config.toml
num_hidden_layers = 8
hidden_size = 256
n_experts = 128
experts_per_token = 4
d_expert = 64
d_shared_expert = 0
hidden_act = "swiglu"
moe_layers = [1, 2, 3, 4, 5, 6, 7]
router_score = "softmax"
normalize_top_k = false
routed_scale = 5.66
balance_loss = 0.00387
balance_bias = false
router_logit_norm = 1.5
init_std_router = 0.0265
lr_router = 0.000657
vocab_size = 16264
norm = "rmsnorm"
norm_eps = 1e-06
tie_word_embeddings = true
optimizer = "muon_variant"
learning_rate = 0.00549
beta1 = 0.95
max_grad_norm = 1.0
batch_tokens = [16384, 32768, 65536]
max_seq_len = 2048
train_tokens = 279900000
max_steps = 7975
dataset = "wikipedia_en"
Below are experts of layer 3 (counted from 0) of a mixture-of-experts language model. Rows are named router (the router's row for the expert), gate (a neuron's input weights, with its number), up (a neuron's input weights, with its number), down (a neuron's output weights, with its number) and show model dimensions 0-63. Each number is 500 + 25 x the weight over its row's rms, rounded and kept within 0 to 999. Numbers have three digits each.
Before each expert's rows: a language model's description of what the expert responds to. This comes from a sample of Wikipedia text that the model never trained on.

# expert 39
What it handles: Letters inside abbreviations
router:547484485485484487485489507492504463489503479526511531504499489521490502501451462533526500522478520502444479510525515519491462478495454508459505503473509496496533557506487492529511496513494471
gate0:543509478493499460501506516510468527505504507513519536514518508509510525540527519496472450508537536455507469441481512496473527458489497465501504501492457469515491480512445528468504490531516536
up0:521475518488514488462512493440520527476536497448481538476485493464516523498538476530466530508414507469532491510541513529515507487491482500502523527499491499506488442479462469513498472485510458
down0:477515504491463496493475447491503515470523487508505541473510487487462515526485497525540505514509491493506519513495524469510480527517514535568511462494500494486504522473511441510491479512496523
gate1:491498480482486505521496493493519479473510479542513527498508477485534519460498532491518500487508502488510488517518511547530494486518488533521539556527544508468512487473505510476476487455520474
up1:504520486518507471500494499495497489498542528533467533463530505492550558475495524483493460561499481493497537513505472465517479497464460534494487488489428487491531513529532464454464503511451551
down1:528520510470470500453452524488491516527512513493516502481529517472509472548468512497537539472505495493469504513502513513529476467536539502489470478522526500499499494527483490539494508546509509
gate2:482520459493516491536474494487509469518440503520552470490519450472481447480499467494495475517507483448446516502511519546476482496513473499518549483480502511507467504560499496470473483506500520
up2:535450519483473518463528474530503522479490512537510465514509467460540462505481482465489549479534473523458501510550535500506500536548450484512523501477466534505463466451514489481478498503507525
down2:485486508468473497506492496477516521552455475471515524478508530496470468521494481531474508534526547484474481517481554521524496466522514517478484509529471508525473470491522491522507497521485460
gate3:497499448457534486510452516517479508496474518501566517545517536478484488486471539521511494515519539498504461511514474549508488490511465456500510503522505490514522513496504513496481511524444448
up3:523500518494507526559507484476475500477488468482510485498531490520550527489479477477443485498510510496512527478512502472537522463467466518527511481514501529466498536518526480497521508458436489
down3:514467519525486501460528458528535546533485517487493495475464461514494485526467477472474505531514453522482520482518478487490510508517514500475538483506513502518431496511499464517531520473536509
gate4:468482511488513548487505491508509472481472455514548487491548466486491496489493517469492522534512498481520464449457528484496469531500540497472511519509483528515542493522530474496459473504506514
up4:495505542521531511437509500459491478514523537481467525532519477535499485488517492493510507495540466431525487520489532527462478510483526509533494482502520487489529519542465523503516510508507509
down4:507492520502486488466482484515509445539504491454470446516509494510482497500506465532489496487442477508479484481488514463448523499517517497530511514495493518496513524525515530512507530499568482
gate5:521478530461529563503512466494516524462482489498447497492482505485521533504457476520506475515521524508493482517496542506495513502508491482518445504514499494486452524472463472512500512517520510
up5:509449464498499504510504497524443499504499491493471487474491516503533516502530483497504485482522493476490543533507505510527494437509548534496511480499483537488514469468496471526497508502461485
down5:490544494518484491524475482524455499480485489471547486471476437490470519517497476526517490469501484509483505541500511535514444529485516546475515526480458484477466529508506516543493499526487524
gate6:541520502486495461502484529500489504522472449485497483463456505465534493502508488489523514452488496469466518531508499511552476484479482513467514469480477503517533480492526502485497520535495535
up6:521515466474504546500521521523467486506495497456500562488450488435491472535539498527501518540502524502535508495505493503469469513500518474492512458529535490483514492555480497492489513477493479
down6:514460515492452521486512473514498489533536508486486530508495527434485513508540488478511532452491463514501502529482471519519503449466535469486523516478494520487536494515497462491502481508502517
gate7:550494520513518505483540540532494501506501464452456467510478472488521491504500468509539516518485468492463494550474481474451465550502516541560513517514485480487477438478508513483507472458493505
up7:527450496476516511458495480494474513500501534514548464465501523501520543473494507460513473483464478500464481484501535497491473485509528500517517466554513534473481520491514464510498508529515542
down7:508500512491508519505544496518522512466467561509508525482533514519503517467554535513497465492528512529487497477498519510551473468508496509530489530506471475484501483482486506541482519494505470
gate8:480475474527513453514506507437493473460554477516511505517456481512525514498491524500454510529517446480527477519498499494489498499506486500460541564480482483465535480495531518533484505479531497
up8:496514508470511484534521485543524514491424512492486499529538497462492516508502532486514534515518483526491479499527482511514492494490507516528470496498470503542516485479479505460528505460494495
down8:445525507487522484466507471531507473519486499466520507499523477497484501523505516476509517494457523523442506464499548519501551499481535519537494492503545513504478499502517524500472534509502539
gate9:495521518513487493519517526499476459526477468503519558493510534521531506473519499517442514509512536457461485541510526496497523503492532475519498500469534503479498472521526478504495455544541496
up9:533510509510523510470530530497480547554492517494502509518526487533478512515449476548513490512453492504493520458506494519500471478472523519514473515503496484492531562471488464509506530520533494
down9:460506531519489545517485524513486496508484488453518523479517498475495467431477481477537477468483554510490544491476522437476486518485545489524494465451495513508505523521450482510466534471494501
gate10:459498525487496503490478516476526512477514510493526554515478505503535541521474504469479486525494497491502463509496456490531501481529476512485461499508457531425471515531499509490502480541511522
up10:456472474448488505455536477501484480492488498482484510494507519473481473510534526508457490498523490483517502503516569529497460555536484514540490522495510491504461513469487468482518533501482527
down10:523531490519483499492518513519544542506512507530533484473519535470489493449514468496473468465481498527513528489529519477508503527463527456522511473523514525455529482518516450515499516496484508
gate11:480491514548502498502481455508521507515475489517499476506517506514501484462502459496478491481496507521505493473473548491501518555504470485498503504523511511528518524500516490482517492469525543
up11:516565491465488541464496482468482558508539534499507503501465504528529475489494478494527496467500506458527494478497468466477476475465499492479555520530498493537493495512469479504484439480471503
down11:461461527485508522491482507487489504550466517458461489509504495501468479520511511492555533483515476474488532522465494515483481526477482501525512479497533480502492492479466483513497465489505480
gate12:508510477525484489493493522473511497477507487541493519474515501491481476510519485517410520472542507504540510508501505454477501470475530510515464493496510476507463544510495459537514491546457506
up12:494482497538517531457503521493522478498492477497529519453530468564481496509517497504466529494505504565445450524505524496471501500474523524500518502509523503505513466466468509491505486516462511
down12:500519513520552456462462526474491530479518515537539517502479523494525451501549503486445502508515493467506491496512489543506489476486501536514495518511520478468502510479480515508477514512444502
gate13:507496485518547503458466447489484553520525538524463507518529539540506492512519487508490475485490507498491480492465500459518481548513485519502485484491449508455501488491550495485495486476489510
up13:513547490455504526473537504485477535493515531526483495502503495481518521474521446475464513534503557504488493497455453514486505507491486517532498469492481534468508483545452510500471485495486508
down13:497477490484539498502518466490442536497525520544514496541499527489496455512489488527508535499474490510514515477506498516475513455498449509487517475543488463483492542455424484510502488516503471
gate14:474504472493495509528498477487503554529502493504555514490455541489526515517512480496488489513502521477518511517469499474529447497520498522492500505459513484524527526493511499499482468508479512
up14:469500486514499526514499494497457491511495471511477497488562505497476533506484542512471523535456505481566507491480473475524494513509522488446491506533526482517438514498540473496504511535496501
down14:535504486511516517480483492502488498471473511512501480532516473543475535500496556482475491500486538471539467489505477462501491516510480517482465476480487499538428474501499466556475447490522448
gate15:506484512461510542506527536476488498513496483495500478504510513513491504488520473526484462505482483466496563505444526503499460467504464515518516518479496527471507470495497491479499522526536508
up15:483487492527514484469448504501532504523527529494541485512438498509463490476515563520527501485498504459515484527502533496474518489559469490489498509529464508500556436481514494512473469493500502
down15:544477542506468510479517484522489533467490487477454491532486498458492527504492514469503486529488500502551535524517495493466510519523489517506512552510526488503439487518449533525513496532475498
gate16:498511519476499496459496493482513504517531498541527507516538509531512531469500521503498495488508523465515544539516490443520515499500477495485526494553451481484489473504489519510538492462471486
up16:510486520496458456500514484509499483481510461532514485502497516497456512500500534470478490455510456474542549508488510460528520522525488487508484479536466501497506527528523537474517487509492531
down16:486535523520473477509501517502494519469460507507535508503529555522465482540458458507509502506482499562511502478514485481481543548486485471484494488513486519479497475461483440515501511474512511
gate17:494468515477510506526437484504519519532441528489448512470496486475502529469488464463505520504475457539498511524494488522486488525493491497469520501498485420491495489489499481497515509487518462
up17:534492494515527521479484479462527507478467513520505507577492508464488471531442489528464485534473501478507471504514508502469515516520512496491501489489475487507488503515489450487482515494473548
down17:520474507494522540500477530453511497536490513512514501490501515527460457530497533505520464506499465470521496483516513490525498516527482491479522504535451535463505514505516529537505491530499452
gate18:503484512498472454535507419463478484504514512484481500492526483537461538509486486506536490484551523445489537490481493512470482508511486509517498510505492473486523484507473478473535482524481495
up18:495519510508516550480516511521472467490500519509492492473512485487530487474503498504475462508502557500530501563522500474505486522526477466520506514514502505500472515463490527526500512489535468
down18:475493529435509522462547467510505489451516528491536507525532482481455493466480562525502510524479489543469515538441505529486528481540458490558485516505560498472503503492530522482477480524503471
gate19:473480513562507492482483471500522477493505499477535477548516507524489517477472504481524463480491474517508505456462511495544522487526454504521501485544540471488506510525508531501516507488528518
up19:497530497492473519506530520499507516457535448475523531522490451481514526470522513469491436470523478495492529536487511511479468480438507442531500496463504510480535512498508456529501530464519481
down19:545533496497487478523520533525524495453488517524477481506516519486516479471536511538493475498507493448497495534473490509505515517484499522510480508492453507563520500538455482439460508492469509
gate20:528477444499485509513521476476500477494504503472494473501500487486500509498519454521486498526493487492531507494530527487532526556472534515527497518490503477518508475494524512512472490531513441
up20:507493504496481490520478525546455489576465530517506470508502518493545515524504490502487471499535542545527483516496465519496508519514506510532516479492469519482512498477471512510478515485499475
down20:513467493474500497546487510491506518488484477473481537495487499487447467499480528497504530434503487487515532506510514487512470503534523490505493507540557509467483464477487503487526533472463459
gate21:512488564522476458565486539518447483568510493548498528514508487471499455531525476569518509513505508434490517515478483503521527501515525462542504502500518545522454498513512497543508486503531511
up21:528505529497487485514481520496516498489480540459508495497505534504480520484497493518484412505497519503485495458495522482492477481496474511570471491505527480544489481509464491471488471480554469
down21:501451497517497482503498493505488498476494485505453492503550479558512557476459465560476460470520533506515523478490492483504486487499512502512500496496520517451465507564452505492491468557495515

# expert 17
What it handles: Capital-letter abbreviations
router:474488504477449527472498470502530480496473474540544520449522530519517543503527470527494454518486493512514492462549534479489487501514529472473464488483496492506538518505508496523559546505519488
gate0:469481501447493449488485503430515499503503523509504545500542456502525533454470486472455465520515465500497535501507526479474459542488521536491501533488499492494496507482548512528486492498477490
up0:471465466489498470493480541473472497502475475511485487525489546452513494499465494482497501518491522489504497490506509487471532479506503507481492480520507479546514448499462516479467470468514523
down0:524504443526515499511484527474543475527491446501536537478507524466493491532484497494499500503476493510501522540445541488537483503508485471494480487492503541489502517519428499460530514495459504
gate1:487470455489540475462473520564498546476490542548520486484541510512502492500460523511519496576489452513461564515496475508476453452486482480529495485543500522499501467482559496525504513524481509
up1:518507496499493473550461492502516497494508477499535535540480502494461505476487466518456481501492515494491468509484513504509468528477549568507459488475474517532466459475502447509492521486508526
down1:526503526536472482508514537510481496534501490532491475486462508494525482501476458509451489456513460481470521529501541510508474503493462493479509524505534498491486509532479479523532531513510492
gate2:474498539493535465487520520440507515468496491522508516543507492513506489472499471540486505500517527452517482516491460484467517499487481479501511541492479495525528449553481483501463460467512499
up2:510501461486486522484493459488501511484482556483500535470507473537519529515510469518524467456549425507494473506535528447501508528513469532492527519498489517491529510494528474505521537505528477
down2:539479514546537458527496517500508531533530448481530537488494484467463474532492483529499475474464504517522552532501537499486499513503510535514500471481529484509502523513478489507494470510502480
gate3:470546509493512548484491522508475534484485509536466496489458502468527495505528548508544527510480486491508507529445470511479540502490492514490509461503503519499455527514505480515515487520461496
up3:492472494502488506494475512487498550505530520510558491452512504532506513467526488493516462508492540529496476545463528466549477476512496517476490493427506425491538504494528494528514494444500469
down3:467504494495494505470530484509548474506472486586547468492545507520524521513504440500497486501501534483511497426556520498521417513484509520474493519487504490471525510471510471492501485509527494
gate4:504524479465485515476485536468470451537510468519491493530480500535433513495502514479497519523497491507495505478488466492510503489514469523525471441531522496503531481535488501520484501496496489
up4:525506459508497481494496528498518444494477522508503511509531517474500522488551502509494472529496532532474495491521474506507476497501502503487494468505499495484480493508502514541481496518488476
down4:512503521496530511472508496517509540503499483446505488509497509479496494513446528504536523466508490489496476505535502509531501456487469469447537515516559530510488494524545526487432505502485508
gate5:509515512474501484489527464548502503520489529506499510480519492478473549529491497514522508508477487547546469503462490484506485493492512461493481535511520528482509492509499527498495488529524432
up5:511487493502507502510498508517492511483496520517487481488500465469491471471477472512504513482482501523499511491523496497493497517514480520475478499494489507485542518532475465495525508505437511
down5:489524505551489501494513471471489530502506497502475538504496488490536481574431509496482519477476459505533511480527549548446468487472491517481537524476523491488524492520450538548494527482484517
gate6:493449470519531493471537506477523473500544539501506502506484493522461509519489475488477506487461467489545495519502478507488484467476494462531477510466499512456480483524467510503477530571487481
up6:489500468493513515518509459500514526517549485523549437518510542537502505514511510491489519462450533499454463449458511514507504479516447485510484485477508518528509528501542468520467480526476527
down6:522532490509517478491530539493480507502440477521506471538522463513467528490531499484490539487489458498549520505477471474522507522486509513463502492519535489528476531531489484510508513505491485
gate7:517460515476496522490523512464505504483509494499532489435477494492484463514518542471464530467458515519471489506480496508488490432516533518501470547480515514496521480500472505526484467504493479
up7:524469507490540508531498457517492474510518492539501462468497489503530521494497496474482477519497511498557500453515482487479515547487508520515496475503480485524503483516481511529469489502468476
down7:506515516428523503476545556510499513468517525551489520467480458526539534527514481502516492516528480530478512518522502444487489471457516477497460495493514498524490456482495514490490483476447518
gate8:512484446507499486496500500484477468491514420513477517496439512502474488500494489550461506507464502463504492507545529437490471488502509469500490480460494500536451525522487546504504454502480520
up8:505468487496533490473517549465475517505500465442503518501483516530507498517481461504481521459488505500490512514475500521465510490486459476469532463491493511476516532500480510483480501497530480
down8:530484493501499451469492516493513456512502466478450529496497503453503462483475490512507522476514499499490546493488504531510509505553501471472481494502517463469443534487502452499490486483527523
gate9:469460520494485523508518445472504518455529481469505504467526496507494481477522462533445486473480471469496492481504498498481458474506521526438508533491512516487513476529452469476506526446492456
up9:508510537534512510475502535495507520500464507476439495480492515557463428504483491507546492503510508520458498494525499469502513515498483522531503453502491512485443489525507538486534520527507529
down9:522507515448528479476482524480475485475510512428518508508520482484507470505496470519549541520451515534447536509488520527485557457509524506476456540507496500472513516492528494492468438430464484
gate10:522529514479486478512505479523515513466545470540515517493500484479515551515539484463490463476487522485503522503490516463499523522483505522541494467482464445483461485538499496510534505494539542
up10:516524486516522502502491535484517487532462445512455490503492519527494505561486471489509538521519506465485492487489503474519542511515513469462484526539493500511463463520465533456467490503490489
down10:476518516528501490502459492490517450497511526460473554461560497502490504510478464515515483449479529529463497532443546512467522516554522546494482454504518462480474531506471517497485488441563510
gate11:483477462502497502488509492549503465479517511502464497492489490490497471464456503496470485506493504512519504469524471471496488487500470460530491501499513515459504470474493470469503518546466520
up11:503545526468490514475506486510479476528476482461486529497479500488556559557496449513518501442524500498485461468490516534476523492548495523510506474457522489476454495475474507469494513443529503
down11:531536472491518472556492521438551484486513459468498531500455492457498502535497499520512544477498503489491482521505449504493483486498490502527493459508477490508496525514489475475503512489476517
gate12:497480511469498491519523508477467544480542503508534533446500525541498487486510480482495505462480489497504470479470466523501497497497454548474498501477535525530496507465479466507498478506502491
up12:480499511489496489527486483505435483500512509486510559519526543471484494479492462454505534495451462508479503533480481474504481514506477529494488482491466501510510483504511498466452478476553531
down12:524481480522476523462486490480515511512472493501523501511488484454441496530519502524471503531488530457491488502563490465524525500462541515471499479446501486493504479512505515435493490497510516
gate13:544492480507514497500513471519530489532489484486491519495499505514504502483476489500496505496472500495491494509502466542473510522439469480513510507490513531535505455488452441517502468507486569
up13:502460562507526510515523476512491515492522509517523505538491519513502542527514476474526500476490520544496503530484506491525504485504501509458440512513520551465457542476470511492509479500467509
down13:517478490491520535520510511527509515492519492468491494542489495499500474514514487486483501525495469531458504522487443513479446540500492517531552506501529480504520451473490460491478443519495521
gate14:508481537505480499469490487536497453499465534533492519503443507548502533508488474519543491521514469509503491474496476528503522519489527491525521481497493491451475484487481546493521495527523458
up14:496503513494511506504534482485508502526465495487548514505497514473458474504504477469484493496571489499538477474495539477522495546491477480503548487507497519492456526521541460552516504511521476
down14:490526464464490533526488480518480538496496544526458517505472502522519518514490480527526494483532502511541497469518460483470471525478515526471474467510504477498511550516463494483518539487493474
gate15:476506503511472463494510488494463475515469480485501532513500516536493510489488496464454512454517515492498464466486446497459478517508497471481512470528533506491432534498498457513495506541521536
up15:422471477508472509478543464534528506470490484524494486482466456467447499455519536512560492456502473552439489490515485506503545480478502457523503560507503525501504518515479489515507523547536509
down15:495450509451459482532455491502560529452488460504507504496500498450499475486492524515498494491520519464490461462498497474478492506496510481457501501484510505517506489487513454506487492495478487
gate16:449513499485525507510465501496534533506471477463475502560440522486492492488506526487452511500465504457503499575474436587476527512496499479501503513518515525511456461529447508506513493540480496
up16:527462504512522459523521504513477533490469489473459531554479488487498440547547523484522550496513493500488507493511463532470542520538488491478501511532509511477462487566518527479522485521482495
down16:535458502502500480489505489527476541484471477473495487544493494481514480512499527467476484474522484446522496547452437525482536507521502494529511518560504538523483468510477494463534506532500533
gate17:508487525520524471487524512498501561501526543496490500499522490467498479480471495489519497498516504539513478427471475490510488485506538522496469460501491506524535500532495512519552474543496501
up17:477519527520509502515512534524473514510502470469513536493480472502473512481506522462472514511475518467495487513495546475508530551471520497511491503524528500503492521499483510471476481536440471
down17:511516523515526494451488481511532514459501533481501454494460491533495536499550487488556469499502543511483491509530464512438554489510479495478505506512529492522484488517509522525495513524440484
gate18:528494495481505471534511522501547509516499503494503487528458496470495463470473513501489528510470533506488490525492484504518514482512512515512463535507516546486502461540497505508509509527490478
up18:493477493534500448531505513499480455537491508468506491535413479536523493524556488503519496528527497494540505516498505523541484534527503523471478528538506505500492501508483529493480493479460514
down18:510464475469503495429520506512497533503508509461448485495494494500534527467488528472534499493523458472496457499481488515515493526466507501530480480532495484499468479537491531482484450504514474
gate19:513499549519491468447504486549488467528492523493504504531531481501508532484489480522502522501497479526488491489526532521558503508502447534475529481518523486499516441529458529503522472478492527
up19:469513515502498467532491511541492496530544478503501494502513475448504506525518557507498461507473505550468525515511513524500507496478495438486513522504504508459497489530489534477508491521512496
down19:464502489490518479535523547513528466512582557511499500534514486483493504535516514530499479473493483538484522527489525504500559509516532479487456508481515491463493490532483514425508540469487505
gate20:528453526498537508454505507483503492484538499509478518521508466506470493506521462455469502492558486485485536470502515507547511503484476521503477520509514501522514492494494491449494549478486511
up20:509500502477528506496511495477508480479513536515485506528487492510533497485507540467481504509473509507492482489475493476515515515515491489558492441477498477495497497486516442470538586502496546
down20:496483496499496464499527488510502504502508487527516451448511505558476496506504512486463482482482475521476500537483504491506508514514495553503472480539469490481478512475492540534496506498500514
gate21:468503512518503495507527516495485478506498503504505464553528472513498498509504514495512512504511551512510456474570507508540502504470517466495557481491463510522471531536515487429507512455518489
up21:526535518507502520518504517473492515446452501458467483533492466537513474473508507502489432505531483523464514510514457513524522480485492466453483507513476509510471505510554520479508506499486503
down21:514511467481497449503494500519502501538523487499516501488492528518505520541487467494506470513560505470472488496531533482468514485478510487469486479513498484507511541540510486486472489531521479

# expert 3
What it handles: Plural and agent suffixes
router:525490486476487492507457521489449510510458481549516511509478502465502483498518483514494507504477510509528469490518479514490488481486479473520509514543499471505531457510465479481524561510489504
gate0:526484483486520496508502515443543545480511493535511463531526495498506461467535483514496519489470469505511544553531502505497448543518512506551499449490509505537475482514476440477504490492474539
up0:525485468470512450535488519483509490528475496470524529504530487483507492473514502472493508507478461498531487504479503465474506513520484501505505527476498510478519461514498491491477466447535517
down0:505508539474511555525548532531477511533523503485538525468503479514452493498513489512530491480514464538526487526471463495491516511531536495501557502475501479464516490455493494489520484554521455
gate1:480454490474454493474538469515473504519497480542518495530533483516511544517473459519497483496490512532427464479520477534516497496425486511471474559518471489511531532519511508485504506531474517
up1:488468520498500437522523530480471518486517445497509535517503501481537521502444497527506533484509476479512503499467511545493530490517510513501493510483456502513476513476490499514492485431484506
down1:527541544513454509450523478488484519522481503532527538523539488469513473516504496507497503493542508508526460517523446560476498487450482521503504476534546520523517479529504498493510483489487502
gate2:483515517454448474479521523512519521505518500534479537489439496513464502504516520516469500484477518480503532508525482491572540469497470540509482491484505486447489505525494495493470493497505433
up2:545479532496469512513498492532520512535504470543464500524454508516521517540523520506542487495507466509494472520509462506497495526443501510524512483505479429492494533479535491520524529547527469
down2:512501481515498507480479513528506447487512516500530478494550492519515439455492500496524513532504473494508483466484495543489444546461495500501542482487512504505514506494520454475502519516518514
gate3:446518505491526511522524496503489460507523470483528494494517445503472468515532523484500506444506521464554487505514491486462472509531519507501479502542491479494519514472555498510469470500529464
up3:468516474474491458505469491479539493464434521489495499487516526502521523502500512506514535488474510517518513527447488511524493530511516479450498542480483513511517499506494490493495484520511522
down3:473482475504469498518490452491539479526520463572513500497511487482503470509486524495528485506484498513499532547534494500441478494480511511510477478498456542512526514512473525481515577501443486
gate4:508542521535508518487486481476477524508489526524469505504490552497461466476486499518475500487536519559507530512508502516448467537470507492523505548544488442506427465489521490515471525508522500
up4:496530481534513490454506518510441521483528469502497494503477491452454551502514513463490562485497485507477503475496540522501513494511499466558519482506517472471479499482452537489537526487541484
down4:483504478506510491494449508498453505485473493485479565516446488528482502491506484512505487480532462506466448521539401511479486507514485515509494514475483491507519500457488500537504502471532447
gate5:504485469490508521517459473502512515480523506500519429491503525505537472480482472475507472465543520496507515515486554469512538485548537520512493549479479512515476495496513519511534524488519475
up5:552494482512502504496473528520500439514548504502521511555468484485514508502524494485474553534520494533536489499523508493497503485488485479486504504522502537467498475474496527500573450526507475
down5:544511457537468493538494490472497496494517482439506495507525502532482508500508498506483533512474448534533505518462502503482548475468511485452516510536515463483481479532524508509470454486466489
gate6:500528496482509500505534448491516505500479501490479553487513506517482492522484529494486504528475517516534432521475485500495506504464517525482498499550496513487493500475483522533465475500512520
up6:461515556483505513463538520467498447467495499506502488513502509527464481504507468526496535523487523496502509522573461514489471503509517499517508476491529482508498487494446516452484456463442519
down6:487542562498486506458514525514473509512497493477542514500499476507506533542486502556494480492514497492485495499523472514483497506465463522505486505508508521475499480503475523493473506490512471
gate7:472510500485502505497476500488487499519521517526494497481464515478540472512521488469506508507490512513473554494491509490529455515542465471520447501519471556510519526508537505490470503510458488
up7:513485520486505506518522474470485494517486492499572501496499512466524505507464518475527490447517503496484489495531504443515470509571523488512492487504479502530493483518526538468497480519510538
down7:442465462504512482497503482482516461438479471517486474526509486496487499514514497482471526471522514460498482503518507452454494483485496453523528491515466475528533524510486513481480501483468492
gate8:472512505527475524503543522474532523497467457451488545478494474512491514446476511480496500515490498499512481562444476498494539518533492482486543511474489530514489535483489549509484511549511515
up8:520537466464478532473473473519465457535535564539501495506469496502492531528507509510530505524538462504502512489494487464506486478495516479499516540486517467519462521476513474489464475493534547
down8:497488504510417485511511491495488462532520527514508481533505496510543498479478476435480492496520438538534477505529510510499511519451523491471477541509525540493522491500510491511459482481550541
gate9:481511481499517494451536509494514473488500503464484499503515545497492522485491477501512486503523513506500521516494482510488489461452508519459496545491493508497549494539470490509537503540468457
up9:448475472510569502506472509495487443467482509486513498501493509537511533493490472533502512498457513490507498510496445517467485500524479541484466511483530530527454482502520516477474500466470437
down9:474469478475481516507437531505489535503525501490495469475476465508474520502517450525513495476486524472498500522448498560540496481511505496467507518493494518498523540528488490526477533480527528
gate10:493440479518507473509498530524476444472493486481466492542523507492539512470532509510470453491511491510531508519501503499526505510468521500497499492471514494518539532479570501532552503477531531
up10:510471499496506487531513500497491531501494479515537484500529467527543475539533497485475520497485533531495529493453532495496523503493524486519458500484530485532464496473494519484464498489493505
down10:478525482501500527523453534481519540462493496485486469563574503532476462486510491495479524508524522522493512480460517489530525532478508522509500484491469538490492491552509521540513479494470492
gate11:472478517462540479516461513567553526474466481512533515504504535479491513493467462535510488496549474504490456493490524490479502515512489534483451531505527476515515487512519486490531452519529465
up11:482435506512527499498495467488514482507497528520499484485540457471510477485517526519496472494481476479527495543524531486521461504528502510505507490486496504501484477509470529485512492490498488
down11:515496529527430515478511503492528479472445507535517500510498464486489482473493489530523522513494489539546479488478525477511505528427499557533490520500517489481487472523491523500513510483471505
gate12:574526488499509522496474495476501416471468513512518493517505528500525497530496475480507529482562504517515475485530459541497488510483476467480496484508496505449500493508555474505547531496502554
up12:529487495510497464484552539506465479507425488513458527515484496549519529513527488505488464508474478499500503547506482495480492504497492508481510531471480516516496506499547491446502470522498501
down12:500452497474493505481521517557504501486472458465540571529480496472507477492494515514490568494531488467514488582511470496497542468507513446506498514516528460536522510495499484497549510532472483
gate13:515538514486492524464564495461479513517521521495473499495524460511526507481477483534514469510474491531504487524532467487494499508534551544505453496522514500468500541521476518494528471489521476
up13:544504526470494485547503507490455471466461521484530488520489478486538498518452484486474556545508544528495475464551487451514494496532567471515473494513491501482499525501519471492505487490461477
down13:478473492509512534501494515481483483472521502500501513532461469506546464494533490505487509504475498471494505471551502471489494530527524472487504544535542514504531509513484489532527546502486492
gate14:506472543514492493502487477499509511512510501524532523512499492552556500517493461506499502494546492474492496514489496466520494507492469496487483541483506554518502504508499487506469520526502478
up14:489465533529489482491482510516480492484477485517488527520527477509504520470472462470516535504563536504480462488512518549497524521476496514531516521568451495534502501522483490509517470508480498
down14:489519522507516540501501510540493470511489464534540520544478464558495498497481472479488511533520523519502473499491485537475453523503502452501481511480546493490481529485511517532503497526490481
gate15:494479536473490528481460496536526582510518534541484461495505449480507526530510484498491495537503456496507501493478506472526474494535510481476515491506481518468538490493478502482550451504488454
up15:488497510541480503497496539543503442476463485491503523500471548556498515511494492476484456485501439549490489464455474526503521517494518523465496549495501484488501512504486545545461472528486487
down15:501513456515489483495498515525499519504492494483493516507463486486482489461488486483508492477494510530481498452462516490508502492489511507551536520474545474484520515455476526449470491525498534
gate16:502525522484522524482530573522494477494485554489516512539530505520504530505503430443451515542513529512479535498571497500513519482562530525490493531479499506471503488533497472514511530493479509
up16:570457472509463510496502494488489483488516520497460516544481496465476519499470474451485446513514495501492492506526489527481467465497459512512479476487512530535501511509475499489472483480547525
down16:506528482473528503528530500459485465541454519481519499531503521467518516497532498509501519457504507549439485501506500514480507512488505505480520505505508554519440525522504567532482478491494492
gate17:495523506468486468504509531466487485483494492507472548553536499501518517499504517448504481481513523529499508468505509505468514499487519504483481505497470473530476534501490498512526505514520489
up17:514483502533520526457498514494472497481479509529540448482451530501482482446502454532477485523464544508489530499523513458543479520553484468533502489483533500465479469507460519487491489467469499
down17:500487519495526535506490536522553520480519465495490498508516467519457486461498477536535511524510479526505533529519521466514470514538541540493508510491521503500512504517496473521474516483511486
gate18:503499507496483541442547497501498486510486487522510472486502520510514499521487508544521503514523478512473527473508472471475580470453467450486523503466490458506534518510485484506466464513477535
up18:525488541555508470460482510509481480495519504515467509509452498505502534521475563515529528557498473522520527487489489517445527505495518499516517518485505554487500461515532515470519493478475486
down18:481501494489517533508482513513461496451457538495518505494494525460530467497487487433513502509441510535471520507482511541492542524530480515503476506500525495508494497514531501505474524525506468
gate19:530529498506538515503519474451482496501489490500481515496540501461462486523524489523491513515503469524477516508500479508540477523459499491473449531516494472499496467527477470521528466523534495
up19:526457507503476467490482543499432513551497530482553528472467526493488547500491543500484531535491490503514455488520475515514511501507475499504465515477537504513521456538479517520512539568502485
down19:469454455502504499514494563484454526521482535482513540499492487514493544484486504494525491456480463479476487496510482488513486500514460516500482518505463500486488524472460460523525528505480460
gate20:515522491474517500519493504487512511486455531482496474536550536478480498499528528485508509471515487478500510528505520505474499472528482518463476521514508520518443517524532489499509501465524481
up20:500484507530536509474485514469520476476551513521487524497509478543510484516513461486524469477508515474473494528506482510472491532456467494487473504506457508479529502501459508502490494483516433
down20:480510506445487521537499502501482517510507525483505533508527479484505514517466513500528480470479505515535502487490478517480454463526513509482511442473478510537537509475480542565450520531504496
gate21:517477482493501506501508493491507443483502477450536476505500495472484487491503510470496496495471496503474501481456490463483486530513506484511475469515468510504535541526519526527515556491523486
up21:536480506528499527456505507493479534498489470493504472495483471566494537505520510504480498519481530544502512498482477450469476502493515542496472495518505485499524474487513514528493562519448501
down21:488491496484523541439532491526486497459510473481488537452526528539494497482474508527479518488456487523487473479527484514482492533456490493515541510497489497508497499491551471501522482464431526